python train.py --num_hidden_layers=11 --hidden_size=128 --n_experts=64 --experts_per_token=2 --d_expert=96 --d_shared_expert=0 --hidden_act="drelu" --moe_layers=[1, 2, 3, 4, 5, 6, 7, 8, 9, 10] --router_score="sigmoid" --normalize_top_k=true --routed_scale=1.5 --balance_loss=0.00245 --balance_bias=true --init_std_router=0.0286 --lr_router=0.000828 --vocab_size=16384 --norm="rmsnorm" --norm_eps=1e-05 --tie_word_embeddings="early" --optimizer="muon_variant" --learning_rate=0.00952 --beta1=0.9 --batch_tokens=32768 --max_seq_len=512 --train_tokens=212400000 --max_steps=6482 --dataset="wikipedia_en"
Below are experts of layer 8 (counted from 0) of a mixture-of-experts language model. Rows are named router (the router's row for the expert), gate (a neuron's input weights, with its number), up (a neuron's input weights, with its number) and show model dimensions 0-127. Each number is 500 + 50 x the weight over its row's rms, rounded and kept within 0 to 999. Numbers have three digits each.
Before each expert's rows: "mostly gets" lists some tokens that are sent to it at least half of the time. This comes from a sample of Wikipedia text that the model never trained on.

# expert 1
mostly gets: " MF", " Votes", " ±%", " Candidate", " %", " Result"
router:573561568515520475475546547501481590471472514461558510472527488492391450488463421423555392448559470495543481487489563526523462459485416503503577457545481543551524462497465401530488601644551510467499575604491578454577551550485537526526484511463577474507549404378435413479468507416502440482441415499473548502410530529495469462497508515591594541527547480505524463494471518513503535468487
gate0:635483533422482466433425538486525485518481411522580469458454500512559501500470430508546406467592494535502580495493506453473416572609395529476519475470534478532530584541424537534455529567439528513533526477519520461499443519342531497597527506458480445522597470511394445482445444486571472476574518512541506508527469564479510459463517504451521584571508456515574488559444541480484466503600
up0:622458551469497438428438541495505532518486424491560495523494537491549494476573399513535395466601499521423586413514545471508393497547444521518504445518537476594520582522481470585446582518454510501564526536527546450521473506365601506553478536454487470572605500471403490510463443479581489478514531517598522517534442520484510484524452520542576531542493484509595474558460555445485479494569

# expert 62
mostly gets: "ibr", " activ", " investig", " liber", " correspond", " consult"
router:568516507426513401488539498522471594476461425463517571454474452544450540519503450463569498505566531492492498443561568483607369497465497508457488404525440609622482549597493507540485563551477511502538514544473615539550503540495463443617347577483596537480497491516473559537516469459527496440529453484508453541479571471483540540493485532544536549471476471566450440531507529524486541504580
gate0:498466531471491483525408518469510644465500537586556526467583494470540453465542475480548497485466438482479449426478554442503481576460497519460493407478479500519461540540517554466518575527496540460490475510480604454481473518484516418407399434507580582501513492504520445505514520533507550444509507593604683517592534623467424483489479448558478491497468425469401465469567470438493472491523
up0:541440511499448464453462562433531549482472567575524572481580570484484455436542523448568498491407497471521427491449585436510431602433416536454478406434417464524476493459550497555436432519499543503501420512461565498433540502519565377519404517526514568538468455575550465475459496556519457461483477519623558543545501569556435484536513435522527542538515410428475506436560483433495524489503

# expert 47
mostly gets: " would", " could", " will", " you", " did", " must"
router:570548476502563420490634509548499552472506522533492578484501420442439462496523460444528432416561501495514459460468471545521446460457485495556547447463447625409453615552410457507522577574565441443443531545359597574527547493461474508548444544489536468401519455534501458528456523449505415486548480489459471535512555547502517526475534520516497564488528441556424424487574491551505485520484
gate0:521550482521504421498530477465560485427474420391525584561475559505512508517515421477501564643491499431501475559541579544449541519544479639542537416488484424543558541466494484539484522543546492494535532577492542540465562484522522488606545603539504499537430554571468555378548555488448420555543487493503470505464533578472487462529428428492461541487529475480574467539553600491515422547529
up0:510497437475517377489563473509529505436454455419522526567539493531436539542523455525523579630483512467512503510547602540541537565557420622471474449453504458529534563521550532563504491550552429484560496550488526551424507533534546451643570565540491535520405492563481565456528484459484402540498494517459493523518519578494427505482388474471484530473592539456550444482589576497479439488480

# expert 59
mostly gets: " contains", " using", " near", " onto", " includes", " containing"
router:602544528561453437430571570504469600537467523455526525494553529465465487580489447467539438450603442438503477547537444522579469410490461507552518483515427612541472491506481388541479510480460463411495541529429492558417632520555563434446462473508583489422504426504483475568513434501474432441540491493473528530450569533524550489443528449566561572558545511508514439520558493514511474413517
gate0:467542468413392449448537552509547543489464532519495512528488541611458554619416568516584507484575511450488468439530454492595524462479417503529379467575519537526554471519506461586521544500510623549548540500547471569517560503605539445417570457519566539413547530481522455480489494534513568444493480560460415513429477472493513511506515593568458478460502510445566494488514519452419518444556
up0:436528407444462501504486551506541541466479523483428489507486540643480560590447486535560465427479457540498535483530519506535561444477442536562361452592518485498503457490523485573478551489519571575479541521480464580583505504576535535475546483532521485390574556488481538417556508530589604467535497464465514529452449462448480515533464632578471470522496525505598470512451521472412551443588

# expert 11
mostly gets: " despite", " Despite", " approximately", "Following", "After", " spent"
router:470575577534509426460554610467419584557520415489578496457483488535464467543527436504577527423567414463550502473505505527637503454547492475561582473495432564479534521506463450519572587457454487436503550554483559569606568528492471461509418489502548529450510464492495505536440505441534401477550430487421443503490578460539512562511477584535494497599503437459481407497475489492468515465427
gate0:529505561486482448424500503525492561540432509525538438520526447567471456547525503554519485535573521553457509528559541532498508445522527458558626486421529480433440624529495560615531505518471481481507462473529539516531430478514404496501494555516509530435551432472476596492516498491557461394473563504352411492468530425359473601489504552516495545539492404542500484379440506471485508492452
up0:513510498475498451446494501476500533491502436560498435518486433499414438651470487529474517548574518498436406487555563555495457423490552490492649520454597545446421573548439504645550499522477529505530433443552517518448417489505370453509482566512466515426521444494530589523520498450496465447485542460420439477512528440418450590495496494499485482535473435500511481419481519492474523492403

# expert 26
mostly gets: " ind", " ac", " gen", " Ind", " ed", " pat"
router:556489555510491444428500536587404598502414487523505447536493564486496483538522436503573448529529454446482536514489588564592455476486515512512500476536401635537538540555519478505460523587499560424544561549509552577476542583498547498517444487467572466468481444544495542554482425479529371441537393475415525480468478503478493531489558547568550607497456491555428446467477489540500587417511
gate0:560515438440471508550566489467447524547481482505475500558462573537465497549427435463430470484426546424431552537483498468545594458599509579511534454423481616491468569490459481439510469511493501520501429476476508518438444615415535503508501429591552481407570446493564511576513508504554407459412413515527543493433485437478538507458605530499498569424556590542421494533502472492439540527495
up0:517567406498506592558557527516490515548420503505467519465457508482505489525434447511498456506431546418432558472451469536522563473574488553490503459519472552512422607478489509472501451528470538489520489548538549575400396564450520527484493357510551467431636405451479555537508549464573470464428427479533567509469554493557533458453614461494512583464545618509452509499462542530459497557520

# expert 50
mostly gets: "°W", "°E", " Animalia", "–present", " Arthropoda", " Insecta"
router:603527511479465419451538463510544547550443505462448550416510430473372456532438447436543489441549450498557482536481556501567453432462461448468539478455421570479488517598489456585472549508455615560523527618479550504452569588457488487510478493492527462459512498409496450485467478531585380456546496484410496448470514533489504517490517515637531537475455419502509477511544497546523426483416
gate0:484591550547530520468569483506513540585514561524521461468486585477512511523544551521535577465459441515509524505496557528485457460576538426528549475482495508556535419345588473552481445442428507481476556520437563442417429456513493543481486452573520485490576498535554504546518448502504530471478346511526572426563478514472665617457497511511539527569520520522521549406496577447497485477532
up0:526587525509474491431602454538589488614491541552547504437535574485460499519451526542544498432469432415526591422476544526465469422583470415504588498500555531448492456415542484557540484439494443571556557551385541462442451502532544481489496476546531519496547522549546514531481436504504545460507326547487539472508461524504593571452484515511483557463477536513566475435473553399459527482532